Below are experts of layer 2 (counted from 0) of a mixture-of-experts language model. Rows are named router (the router's row for the expert), up (a neuron's input weights, with its number) and show model dimensions 0-223. Each number is 128 + 32 x the weight over its row's rms, rounded and kept within 0 to 255.
Before each expert's rows: "mostly gets" lists some tokens that are sent to it at least half of the time. This comes from a sample of Wikipedia text that the model never trained on.

# expert 62
mostly gets: " \"", " | \"", " '", ": \"", "—", ", \""
router [143  60 153 153 155 199 107 147 146 102  98 132 156 142 133 139 136 108 128  98 164 113  31 135  84 103 104 118 118 183  66 121 103 157  95 120 136 124  74 178 117 145  88 128 141 120 182 110 135 116 144 145 128  88  86 182  88 142 109 112 149 107 103 166 109 107  83 138 116  95 142 174  71 112  90 126 140 159 179 158 206 128 149  93 127  64  86 147 104  75 173 118 133 143 158 136 143 131 142 112 122 115  92 139 132 155 141  98 205 145  30 170 148 149 144 153 104 102 193 173 103 163 198 132  95 133 109 134 135 138 133  85 126 116  70 156 123 126 111 148  72 109  66 160 123 161 116 140 120 101 154 100 101  80 140 128 100 161 105 111 164 111 114  96 158 187 164 190 165 184 110  76 104 141 123  85  68  86 151 134 103 150  75 139 185 213 130 108  98 139 141 157  91 106 106 140 122 118 120 125 136 120 102 151 139  84 142 168 105  91 116 115  95 120 161 126  79 108 115 168 171 139 127 135]
up0 [109 135  49  80 159 108 135 141 159 144 102 137 115 146 161 117 126 106 123 145  52 162 167 134 149 202  95  94 149 162 150 113  89 166 137 149 113 123 167 123 110 108 100 165 167 157 127 161 155 117 119 220  78 158 162 162 110 122 146 146 111 105 144  85 127 141 118 139 112 137 146  98 119 101 158 138 134  96 109 131 132 117 145  98 162  94 157 117 143 138 133 184 141 110  92 116 115 177  85 147 119 131  77 119 138 145  86 136 118 185 147 165 131 145  60 123 136  99 133 118 136 133 136  81 146 121 189  42 135  69 151 155  71 114 104  79 153 142 136  80 124 146 127 119 179 176  77 151 157 158 110 121 142 149 145 127 156  49 122 150 157  15  83 102  22 151 117 134 175 153 113 140 157 118 138 107 159  93 123  76 126 182 166 131 119 121 181 142 112 136  70 162  54 158 120 141 160 149 158 181  99 142 202 100  94 123 135 132  87 122 162 125 145 124  92 173 146 124 122 117 154 144 176 104]

# expert 5
mostly gets: "vironment", "ton", "ft", "wood", "yd", "bour"
router [122 117 141 113  98 141 151 148 133 123 162 121  86 156 139 115  84 199 116 147 124  84 101 162 144 160 119 129  84  89 168  85 152 116 134 115  97 127 159  98  61 131 119 155 102 134 105  58 172 182 121 155  82 150 184 124 182 116 102 142 109 125 213  95 177  68  52 104  61 159 117 104 153 126 120 172 138 140 162 137  80 146 135 113  99  84 168  92 184  68  96 109 146 137 122 100 138 106 112 138 135 155 105 159  70 169 150 136 111 159 112 120  95 140 172  96 139 186 175  99 123 115 106  60 134 130 102 175 147  99 113 168 122 123 174 143 142 108 133  83  60 104  85 124 114 150 198  88 105 145 138 155 143 151 152  86 152 146 156 113 147 232 150 142  98 110  86 127  79 171 130 123 183 115 113 124 207 126 155 122 189 105  97 114 131 136 129 153 150 104 110 122 127 157 112 177 145 168  65 142 165 149  97 109 173 141 129 134 162 116 145 117 133 154 104 112 137  90 114 121  59 173 134 167]
up0 [113 150  95 142 155  95  69 133 136 168  97 143 121 107 155 154 124  66 103 170  90 149 189  98 110 192 131  81 111 140  91 122  72 159 162 163 171 147 108 129 133 101  77 127 159 111 143 113 137 102 140 140  88 154 191 173  94 121 187 149 131 114 135  82 141 149 151 156 193 157 133 120 118 150 120 160 101 144 159 112 134  84 109 104 166 189 163 140 114 136 107 163 157  93 109 130 102 179 138 194 124 146 106 125 135 132  84  99 198 158 135 101 139 159 103 125 103 109 128 122 148  82  84 111 245 105 194  85 165  86 128 120 106 137 111 148 177 152 146 135 105 110 127 147 120 160  73 160 120 121 142  92 119 157 108 135 130  97  89 180  92  70 185  77  75 144 115 112 171 156 130 114 176 120  97 139 182 110  80  95  72 150  65 179 132 170 121 128  89 119  91 152 101 131 137 133 169 195 170 157 112 128 178 132  72 106 117  71  95 138 169 136 147 121 104 138  95 104 141 114 187 114 127 113]

# expert 59
mostly gets: "on", "overnor", "or", "annel", "atural", "ampions"
router [153 157  88 103 131 121 137  87 175 137 116 134 164 138 146 107 107 129  88 112 127 132  84 131 151 104 121 165 185 116 150 155 143 142  97  85 114 144 158 115 157 154 169 132 123  98 102 124 102  50 127 110 127 101 121 130  88 129 110 147 119 154 108 125  44  74 136 114 147 127 134 109 196 101 119 133 124 102 115 153 160  98 131 143 203 114 103 123  77 180 119 139 118  93  71 133  60  94 173 108 133  89  98 151 141 123 149 151  40 107 152  91 162 120 140 159 150 181 108 106 156 128 165 150  81 133  93 131 136 131 131  76 128 167  85 154 128 112 121 198 146 219 181 107 121  99 182 151  82 117 167 152 135 149  54 124 101 162 107 185  86 116 145 174  70 172 126  90  84  89 118 156 197 106 150 153 131 115 149 131 103 128  58  74 113 105 149 131 143 127 118 116 141 195 133  99 122 111 132 163 152 160 148 128 104 195  80 118 153 107 122 150 179 172 107  56 198 118 149 121 117  83 171 106]
up0 [106 111  46 109  99  72  97 170 149 178  84  82 124 151 111  98  86 102 102 149  82 185 112 125 131 168 101 150 109  95 139  67  64 126 136 159 168 100  99  92 109 137  71 127 154 188  98 158  82  94 105 187  94  91 110 142 100 143 156 169 152  92 133  77  85 121 126 140 132 162 146 108 121 186 155 159 124 168 109 113 124 147 121  86 150 136 188 126 145 161 123 204 134 118 105 134  67 145 111 193 130 154 115 152 106 104  98 129 121 169 105 102 148 126  98 174 129 119 162 155 164 145 120  70 149  94 160  83 153 115 102 118 122 163  72 170 134 129 145 124 129 137 129 159 150 155  81 162 107 130 185  86 137 161  95 167 142  97 108 140 141  67 140 119 131 146  92 133 129 176 143 136 179 122  90 125 178  79 137  77 124 131 103  84 120 145 173 105 123 113 121 128  87 170  96 149 148  73 119 221 133 128 153 131 136 159 142 126 145 192 155 168 186 125  52 189 119  81  87  91 142 146 121  97]

# expert 26
mostly gets: "urity", "acy", "antic", "aries", "atic", "ation"
router [ 94 112 130 150 124 144 127 124 165 152 151 103 103 134 143 114  60 154  66  57 193  96 177 140 124 128  99 139 217 110 180 122 101 138 179  75  84 118 135 113 154 157 162 132 109  68  84 166 133 112  95 102 134 108 123 112 144 148 150  32 196 115 176 146  58 144 146 145  58 149 140 130 112 140 147 111 101 112 161 101 106 117 147 152 137 162 151 154 153 152 162 100  80 121 148 114 143 118 127 105 162 112 111  85  78 124 152 138 165  95 102 118 147 122 133 177 100 156 153 116 129 121 125 155 108 121 113  85 102 101 106 142 139 131 176  84 141 125 132 141  89 170 127 104 174 100 182 114  87 140 166 158  89 114  94 123 164 139 160 197 124 191 132 109 229 116  86 129  62  57  94  66 129 127 134 116 168 143  81 144 141  95 143 115 102 117 119  80 142 183 147 175  99 168 130 113 139 108 116 128 169  98  94 106  98 126  94 112 184 157  86 141 125 141 136 129 172 127 151 223 105 154 111 130]
up0 [ 90 106  78 113 143 141  75 137 132 186  90 139 113 123 113 151 118  49  60 181 111 181 144  87 151 169 124  84 110 120 115 126  86 156 107 200 116 132 112 125 178 155 124 136 146 127  93 148 105 111 141 164  96 105 159 203 138 100 171 138 154  88  80 118 148 129 107 164 168 146 110 130  78 138 134 136  97 163 183 146 185 160 140 104 168 111 184 109 102 128 111 223 141  96 101 118 123 157 163 159 128  82  71 113 116 131 115 164 115 145 133 132 144 162  96 158  87  95 205 113 155 119 119  63 181 128 192  78 148 101 129 110 106 160 129 180  80 129 143 132 147  84 168 162 127 133  75 147 126 121 138 115  94 154 141 166 107  94 130 145 113  78  72 146 121 145 116 114 145 155 125 142 193  68 128 118 129 102  92  67  99 158 140 108 130 126 165 146 105 102  99 150  68 162  93 134 147  76 169 209 116 136 185 144  98 139 124 119  95 173 164 148 136 121  82 168 112 128 116  61 103 109 137 114]

# expert 27
mostly gets: "eat", "ivil", "ocument", "attle", "arri", "irc"
router [152 153  73 136 135  71 153 109 137 158  96 128 127  84 117 123 146 144  51 144 159 120 146 154 106  98 139 107 146  96 160  64 125 138  51 123 168 135 127  89 131 143 176 120 180 137 106 128 129  59 186 127 182 132  88 136 109 124 148 141 168 152 113  95  38 180 119 123 124 136 125 143  74 110  94 140 106 126 108  95 100  93  98 126  81 140 152 118 105 168 123 175 117 138  94 139  91 188 146 134 118 105 154 142 179 135 126 139 177  70 147  98 145 129  81 155 169 117 141 192 122 121 128 119 186 115 131 153 184 198 138  63  99  80 134 146 112 115  97 213 169 116 102 105 125  82  95 163 171 167 129 166 102 128 111 186  95 141 112  89  92 105 117 120 126 145 143 130 166 152 136 168 154 111 152 223  87 106 127 107  94 162 164  90 139 153 137 139 143 135 210  87  89 180 179 102 110  98 102 128 125 159 134 106  87 123 126 111 117 149 120  63 217 135 137 123 137 104 110 100 148 152 109 132]
up0 [119 120  39 108 136 183 125 107 134 174  65 140 128 138 142 130 102  79  81 179  99 170 131 115 119 163 105 132 117 145  98  99  79 160  78 171 159 140 125  79 127 125  72 172 141 154 115 143 144 107 105 152 132 136 152 140 108 148 130 185 160 105 147  87 113 125 193 177 141 136 102 152 103  93 112 150 102  97 115 117 122 125 131 110 172 119 147 130 130  90 138 220 142 128 125 136 104 183 148 204  91 126  77 110  99 126  80 148 115 153 138 133 143 140  56 156 131 134 141 149 160 198 117  64 115 136 162 131 139 121 130 102 121 170 136 175 119 128 158  93 114 131 109 135  87 146  69 101 118 126 103 118 156 159  65 180 176  60  94 159 177  94  92 118  87 123  92 113 167 130 146  81 117 121 145 131 114 106  78  65  60 145 102 124 115 182 145 161 176 120 106 138  47 175  96 184 130 177 141 178  92 131 176 156 111  92  95 133 134 188 171 125 138 148 129 155 143 101 108  73 163 112 164  94]

# expert 28
mostly gets: "n", "}", "s and", "ner", "ing and", "es and"
router [ 75 123 112 128 131 174 146 150  34 115 115 111 125 178 151 144 141 108 126 110 217 135 135 112 163 147  99 110  58 163  87 142 136 118 169 102 129 105 164 116 105 128 102 118  89 126  92 146 104 144 121 114  99 148 178 149 127  81 118 142 144 159 176 160 145  63  57 134 114 161 124 143 181 101 129 134 164 184 137 120 124 122 132 173 159 160 160 170 138  51 126  74 117 115 118 111 195 108 100 108 162 122 114  76  90 138 137 143 150 134  67 153 130 136 204 196 110 102 143 147 158 168 124 109 122 138 103 105 131  88 122  91 135 146 156 127 105 143 148 139 147 177 154 122 176 135 117 107 152 165 115 106 137 105  71  83 136 149 127 114 134 128 117 118 164 169 149 130 155 148  79 173  32 102  93 131 121 145  99 149 148 134 106  79  94 238  94 110 125 137  91 183 113  81 158 111 125 126 135 155 111 129 140 132 102 119 119  98  79 142  51 162 138  75 114 163  56  78 151 192 129 168 142 140]
up0 [ 87  85  29  81 110 140 129 120  82 198  84  95  66 114 186 144 156  85 105 150 138 187 178 109 140 128  93 157 151 133 156  65  81 150 107 186 117 104 171  99 124 162 116 114 171 170 172 188 149 142 107 175  59 138 139 167 130 118 132 123 156 106 101 103 112 114 141 158 113 120 169  98  96 156 139 139 135 145 120 126 154 144 145 142 188 111 174 121 133  85 111 199 151  99 104 103 101 156 144 146  99 125  97 131 130 102  98 112 107 124 111 118 157 127 109 148 154 100 143 130 153 138 135  80 153 112 181  84 154 129 169 127  44 181 100 171 124 160 109 121  86 130 122 124 156 138  91 190 151 121 148  82 159 161  55 108 114  50 146 120 152  98 118 135 100 134  99 132 160 142 118 141 136 130 119 127 201  91  83  97  92 142 102 108 120 156 159  86 151 152  94 149  89 169 106 115 194 179 159 188 120 110 196 146 114  96 137  99 111 132 159 138  99 139 132 163 160 111  94  79 170  90 170  96]

# expert 1
mostly gets: " was", " is", " are", " he", " were", " also"
router [119 110 100 138 139 117 138 155  94  48 149 123 107 120  74 125 167 121 147  72  93 111 111 103 119 147 113 111  86 173 112 124 139 155 101 166 158 150  97 147 123  48 124 143 107 103 148 188 125 156  79  86 105 136 115 142 132 155 127 167 116 124  73 180 172 169 123  96 153  92 109 141  78 195 146 125 195 160  79 140 182 112 154 185 145 101 105  81 173  75 120 192 206 121  78 134  88 170  42 142 162 126 110 188 145  94 173 148 154 134 127 133 137 108 140 102 128  45 129 110 162 121 151 130  82  96  93 109  98  83 131 112 162 198 109 105 152 113 118 155 111 182 112 151 176 157 164 133 151 108 148 130 171 171 123 162 153 132  86 125 139 131 141 103 153 138  86 157  60 125 108  97 127 130 163 100 107 155 176 127 123 164 129  93 166 113 123  72 168 102 111 113  98  87  90 106 126 164 129  80  95 134 167 117 153 141 116 116 160 138  78 151 148  92  69 110 131 183 162 145 150 183 104 136]
up0 [141 135 116 135 147  85 122 155 108 201  98 155 103 138 150 151 120 130  82 165 124 193 121  60 130 161  73  98 156 107 180  95 118 122 148 142 174  97 120 113 119 149  80 131 117 147 109 153  99  91  87 163  53 141 160 124 167  84 141 140 128  56 107 116  85 124  92 162 124 151 184 114 100 120 112 173 180 124 169 112 164 127 168  81 136 134 125 108 156 149 114 160 140 165 107 162 104 190 118 166  96 111  28 109 150 125 107 115 123 149 119 167 131 137 117 161 102 103 145 156 107  89 145  84  92 168 164  98 136  99 166 123 154 140  86 124 136 140 165 126  92 171 153 148 128 152 105 141 136 127 118 142 135 115 124 111 159  59 124 160  98  57 100  60  70  93 150 115 145 112 162 184 135 108 115  91 127  79 103 106  85 144 109  53 110 150 157 102  95 110 121 158  86 237 106 167 150 125 164 154 116  97 158 184 129 151 124 170 174 164 190 109 147 118  88 176 110 158  97  83 115 106 160 108]